config = dict(
    init_std_router=0.0163,
    norm='rmsnorm',
    optimizer='soap_variant',
    seq_len=256,
)
Below are experts of layer 3 (counted from 0) of a mixture-of-experts language model. Rows are named router (the router's row for the expert), down (a neuron's output weights, with its number) and show model dimensions 0-95. Each number is 128 + 24 x the weight over its row's rms, rounded and kept within 0 to 255. Numbers have three digits each.
Before each expert's rows: "comes before" lists some tokens at least twice as common just after its tokens as in all text. This comes from a sample of Wikipedia text that the model never trained on. Tokens count by the router's weight.

# expert 55
comes before: ",", " |", " (", "\n", "'s", " and"
router:140120158146118191114162147144122134125148153138112120174160153147149128172169163105132136113143153096112110145178116126116138130084170101127135139117138163119137165156108106120108103175175154146140115120129131103109129158101136173145089117129150134162150139116081154107158111126128123153
down18:091130081139168073136144107133139129125131139116122132128155122126163132035147170128102143109142130124135138103131141122138115110106129126137159178150144156095106173127132133076163126115156164160092123134062136092142160143088122150120140129140140151131128142121140125160124126134117145131
down19:112152115123133166145095151142081148146145093125111129092120137166125162092158160150091112106100133117120091131166136158102103103093143110165129085111100143119114117164131104128174145066152114124113117139131119083173120134163121126172145137102129143127112109157166121138131134140112149101
down20:157107156137124128100104104118136106182090153134126153091115131122164150099153122101063124109180141096072122124123139093083104167136121122121122134111138125134126165117128120085137115119118120167129162122133092121124158134156102144119168117096149098128125125106076172124142114142138157130
down21:151118160100113092115170151100163132149093168135116139150134097114157149158116120118074092139117155096135146145107163123153141149151149153092103163171136130094151172111109120143115140128117130101123179134106134129141098141090133125100166152097114113151157119091139099117134151158112154150

# expert 12
comes before: " the", " by", " a", ":", " to", " in"
router:141141154107143126131135122132132082150176081110122153074108126158093141179143079120150112134086137097141172115122140116165133143163114159148117110147129127115091142083165149097136151162151107125106125157117138092109124125125151114120169139131154131114107114143160100122122151121114095079
down7:109155140089113114150141126107163159120135140133114129091130110104120173111146124193108137090163129150097150112123091154136081111144117107158161137084145157129107108156145098148140128142157158105123140116180105150156106114086133148160154132143138133140128111144098135114173085123124167109
down8:146171136167115154118146076164123127164125092110127171162106137118143129104143123151076151163134169178116115076102109154129086137060140112158099097141106130130172127129136086147139111135109128146129120114129109180121140109159151119125115135135133127140110132118147105124097152120140142122
down9:114105127091181082156133116117146148124134172098138103168105136141159127156133098119081105123134097136111140134157099083119143089159134129124197108124117109096103152117114123093137127141116155183088124146134132127162130110171120133158137130102125177146136115143138112118121113116145087112
down10:155111162142119075122110110148074154124147112163154133147159125117157080145127147100155137093162168140127131152093153076145116170162096116099110135113110107136158146175115185138087114116133148134117120156116127136155148122084134087143115138132111112134116108142147113137138145133144091123

# expert 105
comes before: "20", "19", "1", "0", "2", "18"
router:172166116141119109090148127123138120104119123152155120136099136157142121147083085111123091149135158169108105101106108179139161116111114171135150099164134103077108115127100146121110151117103085086138144100106100115147115117119120112117146139145156105134084124140154128144191114100139139115
down0:154092105104107157100136108144123111080169153154129111157140127134136159077118130114111109109177117144130105102158151145129132124145161121141130101073102123119108093137154139125076125141133143158156137164127119183114085099091138138179141128126113152140125147139168145149173119130150120106
down1:180106121093101107126113113104137154121112126116149092127178061090133116127122156144130123151110119097089151166139116155113145150129165116113129119086107120136149107110162149145111111142093146140146128126122125094153095115121117121095121115137135147110142126145074166115061081134162127114
down2:182102097102099087087151118136157122125118124161118102109135099159136158153118113093098094159190131155137122137107130132082123115152099148140124106131113114162141111158083125159123136160106124096113163060158141142139104118158125130143137155116101139114103155144110145126122121137167128142
down3:095083154142158088131155117154068118140135102140095155167109128130134145122129124118136121117145139132083145127128160093126131152143107118140141153137130165124146176148133135152135129123123147145120126171198120116152138140093111158148075135127184153138146113106140123151150063114106113115

# expert 98
comes before: " |", "–", "\n", ")", " (", " |\n"
router:149171078092109155129123098160160140136128135112142144159143125131103144128089151115154112117116091128089172121128157139148131123127131158120154123134145142107091122076097109143115103149113125155116152114139109135114152133160121204120136105128104089127116121096156083098120108093153170096
down1:096117131154092128135166116129133119125139093162131122143127167139107095105111122107114113088108108108163123101142120147175109118157114169137156124118115099149139161127181132122101096134102119133147164139123083179090161081152119150134114155120144140118122109132129125117151184123126095069
down2:094099133153173151109131126117123092130143133121107113081112129178143088157165119112134096075104119111092142132126161154168123125132145118112137193115147116113118146084106132093132112130157137159110125103132153089144108118148140153148136140153154141109185123148121113130104147109125082165
down3:123103136123140111109117084116111139132116147126114104135126126135093098145101125138125124131153166138115130151143118125140109111131137137143100099097126134126118080149149086143128124145035145129149121101173083156160183135129110062095138110131123128108152117124138157122113140100177174155
down4:180151117145139094106118118121155138120123077163088138170153129114180120135114141140140125170150124115073118092112145152096124104153117147136084156167127136107114114159119146107133122140142108133151129136120145132114159160142167090153137080106118139099129143143148193121126108105157116159

# expert 155
comes before: " |", ":", " (", " a", " is", " –"
router:159122129112123114136133115146128144118206134122129121140133129136135140137133140113125147143126151116122116106118095107109096084143098128107126123129086119148160136123098121106170108100165130123131160067081127149114099128129146151034126105166167114125118116139152163156113154110125146087
down1:126150107101137123123120125140135113130123123103153169104092153154129173131126118141154127108165150140149093117117115110106135135126134156178104098132138113083144140116178127134165181113141093095071098160120124139127097087103179120160117112125127139120124153086146094090123124150086101138
down2:126113099115133180184144160133179151158153158101137120116130111130144119072096167111120131147177148167125088111127101127154145117108095123112111126153111128103082133146104107124111103115117119101102136133097156091109108088147171138124126140138101153157135143090132153119143117164140161132
down3:113112139114116105080116112111148149160099073149154082158123166117159139123109097160099136135128117087125136156136152116093091120146132100086133148154136169184137106108161109137112132149164131118115171090107128073141131122143129142126118132118108114142173147132111101100133135084156122127
down4:129142136169147088106155127124131136147109142162114108194146112139124087130087157162153108147090097098144126069138114114125136113121121103113131128127102105189134191114149145152083120133117131148137131099097146147132117135122134159114150115102119148124135131145099130098145076082131149146

# expert 11
comes before: ":", " /", " by", " name", " active", " American"
router:109133100101146118129106178133134137143173181096148141115119124148155119096086116109112127106097176156120155105132123157170128124153120140151092132070076138109144124102135117087122118130159115130113143142087173135144130133147115131104155160122156129114093115144151119113093125123138122064
down7:138161098157102126095080086116158131142098121150092139131134133147134178119119090108167115087137145153155127127073118093107080103144141143174143118166136128126126150135129139145084109149123128160101177100140120175106118121113104102124135157106131119162116124143118108147157091146124139114
down8:095132109108133087100163150104128139065152147151122126096117097153105159125153130140115113096151147156114138094131123114153115097150109120157151157154114122130082175106142158086131145104131124142143134128078176140128109109131140138134115135122075164138158125169149130093078134128158131108
down9:141122095155091147137111094161142092093183136152126156097159147154183139097113123124161146156165156119133134150122148178090104097135124118142158137175142099129112152144121123111074129102125090143109141160114121118153140133128145125170139097107139148150111092123122135157162099129117126148
down10:098118114127165136108122115144152137139114108129176130127112177152151138114129156146079112111109122094113125112138127144113127130170116119151101116164168170153099139167111152144135096097144132086134119103114121106106170169116118148097113123118136154135066105123101163108176168133146084130

# expert 71
comes before: " |", "–", ".", ";", ",", " |\n"
router:088087108134129137139129106148152114110115144097128121131081154151122142099111152140120075109150113134106178132115179115132121161104178139124196146159131145109154142112139118155103098153097104153125093090133100109150127164138123128121109099172143121131137107105087108112102106114151141104
down1:115162073132159098100110137104108152155118123171086084072125150078115121152109115115130103099159156123112141081126125109114127109109139138162100146158102137094144131116156120138142121177154118118103109129162117159133145171129154151101154144102137154155142126132126100131148158090148111116
down2:120121086153137133109117147123139145140140122103151117129112118134132172146120165168145145147149140166154127102129131105116111121118117140170109147122096149103131131109095117091115135137137137133097130133088105100106132125176174169076105138119159110151131143095096127124097147100061145055
down3:134141104116106142132141129114145142117124129107133140170103171125115131116144199131149156142130092134116110084137171119095102099097161090122158142158151089117140141101114160109116056160122153163106105124116146131145144117104131126102127082177152135175125135100129093113128132146130111130
down4:136132096138103139087139112096123101124142156111125117158176158116125149167148174124139117117117104149113132151102152124096140127150114103099116125109126171110085113101137130088194090129111105156143135114107133165168144155144110114111161137160125090114163096099141130150119093108145175140

# expert 35
comes before: ",", "\n", " (", "'s", " and", " was"
router:117127088093121124104124137109122086126126134107112120151145105120130148191156152112119162079152112123117108110185181112111126142098151107143141166147116175098120100084095051109125117140134145138138117119106127122101115114159109142118139117129106139139109129103121112115184118118086133135
down4:122077128117152110148143115128145156164105166139174142099142155127114133121153140153124112127119104096134171102141112137076113130133080139129139137126137128130156187099158173144121073161136156169135097149164103132133147149126155157095140104122138115128127096125099152122109153110135112072
down5:129132097118084078118114123128133144134138150112119118148187116089117144131121151144115109101117133136149141149142108091123136129135121137140134150087142124136159126133110173115104119092107115094175124117115113171104118109136093208130123132103194127155127127136149160138092143101182118155
down6:147129119121134120155099160123131151149093152104161107117122137121164130120081127089120105107126157134116149170098129139157117159140073164121129139121136070056142162116153151149125136132132129109106152145075153099131137141118153088132120088134166099163143137101119096116141160153111124131
down7:110110108146120123121167177100140161121113117113111148153120133138149083099104144145140153120168099120147136158150137098103155117141141127141128116103103111163131158148145077145114094116097092142124077151116135103136098091083144154128162088100143104094131115130109147089108137090140107082

# expert 107
comes before: "20", "19", "1", "0", "2", "3"
router:123145098121117097105140126093156173140130127131114100152109141116123162140088085124114148146151134176120149129123128152145186072111089152144130143142179088109159147106098133155096152136077144125115136112121140125120081139114139143108129112118133111085141106144143082123123101091137142167
down0:139144115108135052110119107147163151155137140149115136142139135152164120124151154116158129144095113094123152119170123124095109153124141127163137179133154170068186119119127141096124123154117145138116125080137125144143172134125123116114096126176113151140137143149102110109134130127098164173
down1:077140155149158142176135128121095128127149138144159144144130100151120142105145127128102131146153158130110158108090153141132142115144123140130119156141114152123126156138143159108114134086199134126164117169132111136064187167122135147161127114159136097134104086142119145148108116122108170093
down2:136116117108126104155148094117129124101137101076152122129131092130148116092136127110173125173156086136113109145118033086145107141123124127129154098115137096135120134137115140142125164104102114099105139113090153108144081141159122174115129111091158141138135148131094145119153137132121104164
down3:154124169181100158096125098119163115135157111130134112117126115165141130158138166122097155172131118096122150135082102145158145155120118121099141123105154170175170148142131102113139100121151141147136102079087152108130133135159148125140121149134147169088130143138169151164139122107125162122

# expert 9
comes before: ":", " the", " by", " in", " /", " to"
router:090135153095135127129133105121098096147165103105152125104117135143159147132144105105122134088123147075148165089099150108190131156159123162159134132106109147114113106116184161096115108140103127132104135147111132102134109088128165122142138115147157135104105112117113132113101156127105067095
down8:087112133110171098124122110153110143096159106137109136119098151126089151103146118108096162109146125140093145130103115130153141153121163124161128151121115168077136149134113111135162119103114123138087112168126149109165128176101117125166130123070128107094103072165124108106113150143149120106
down9:129115143094124149125147119132122114077154160108133151119087154102119142191149141112083141076089106101140156168113117128125136161112165138141137168117133141090132141127120102102092111126127185116122122093125139130138143165107133123104129127092112134144085131162147128087124140139185149104
down10:140120137167090135159116121117114097130136147142066094124144107144142157133099197120128117103156141114126118170110100111125122126135080133151145106118120136159179123137129125117068127090154191131130152161135113095153098124143100112123162169120154116143106135150113126156142125117164147128
down11:176112119129127127092142111096136178075139133153134111079142123161117096080117119139111114142115105105128136081098158106158085104145135133092094118115138120143171140097152151113154135129134134115088169111133090148149148126123097118070135092123095158115134144111139131136098130104125156136

# expert 151
comes before: " |", " and", " of", " is", " in", ","
router:144114107149144131137200137142096129108162155141083086151161126146096151123165142134098133136113095136124114107121158124135127159150117115131176078099143118136132158140140163119152168115069127138136105127108140133158101126135108173135113100134128112099105108127132120162145097130170097171
down1:108119131073116115087125165121097095134132131149130135119122096144129096141175107157112115160115123135141173106154154113075113131125112124145159156119132112149107104107153173114157131143146169155110071118145164144090117147120128171133087121095095132091156126134104104109121141116174112131
down2:085093105133142132131124131133138121081139143144122151178170107152153154079131134140130137121140104144101115108168169125144143103116103142123154104100099151111152156140126159116108092118086154157136139104159131147131128151084131109105139071130191152102132148130085119133154120092137152108
down3:153116131112079162089153138123147132140131102150125162118127120130118103139135184143147127123146183172089127084132118162104101104101124103195097170111117138130173122132109131130128133150121121085163161089101144108132122142087138136108092150130106101145130141154121132138112168099126140135
down4:114124110109121145107150111097142132158097139117156095155127121135096093106123137149138100144112144147142115120121124152114088099155097132133152121136103123152092108145090151120108119150165116162093165083174173116101139116118121100086101089111091137151100161160176139144111124167124163156

# expert 147
comes before: ",", " of", " and", ".", " in", ".\n\n"
router:138101080122130123127162140079128154134105125142140129143130101158097128161133148119141105160171103146097140099112118127124095151130132091116118156138136111118134102174137100119171087148137172108149117127126111133125110105133107158166157078170154166089134096161116169158098125124116124168
down1:106115121100169113139133149115135151101119112127166112109125110123120131077145156083099116095129154111154150154150124147141147126090170162174094141129123114137097151172156152093163145123146109121099107115145091141103115152081128134136137130105065147112129114133137136121115183172134133097
down2:129150092132139136125124123118121099114123106134159125113130128148156126108161134182156153094160160119127136098112154145099105146147104101159185097148126114110122097107105178128120121118129114127142156143163135084141172116126112099136172149115129165139142111105128112083135053102136138169
down3:122134123158157146142100103137133133125119146158108117144160195157109115122120133144122090154115112128079132097109170111140100129162125090131149088118144122077123170078111134108114145131135145144122182111142105088150099113141097167157157117140166134118135132103128126175124106135148133086
down4:131108116153111107135129101163113189134132094123107133152138112157131107091127127093153079115113157121125160112150177121106117110151108136094157128076183111147121097162123114114115115119170115122107143105106110113129121122113130155086121134128091144137140162106097157180147161140157101155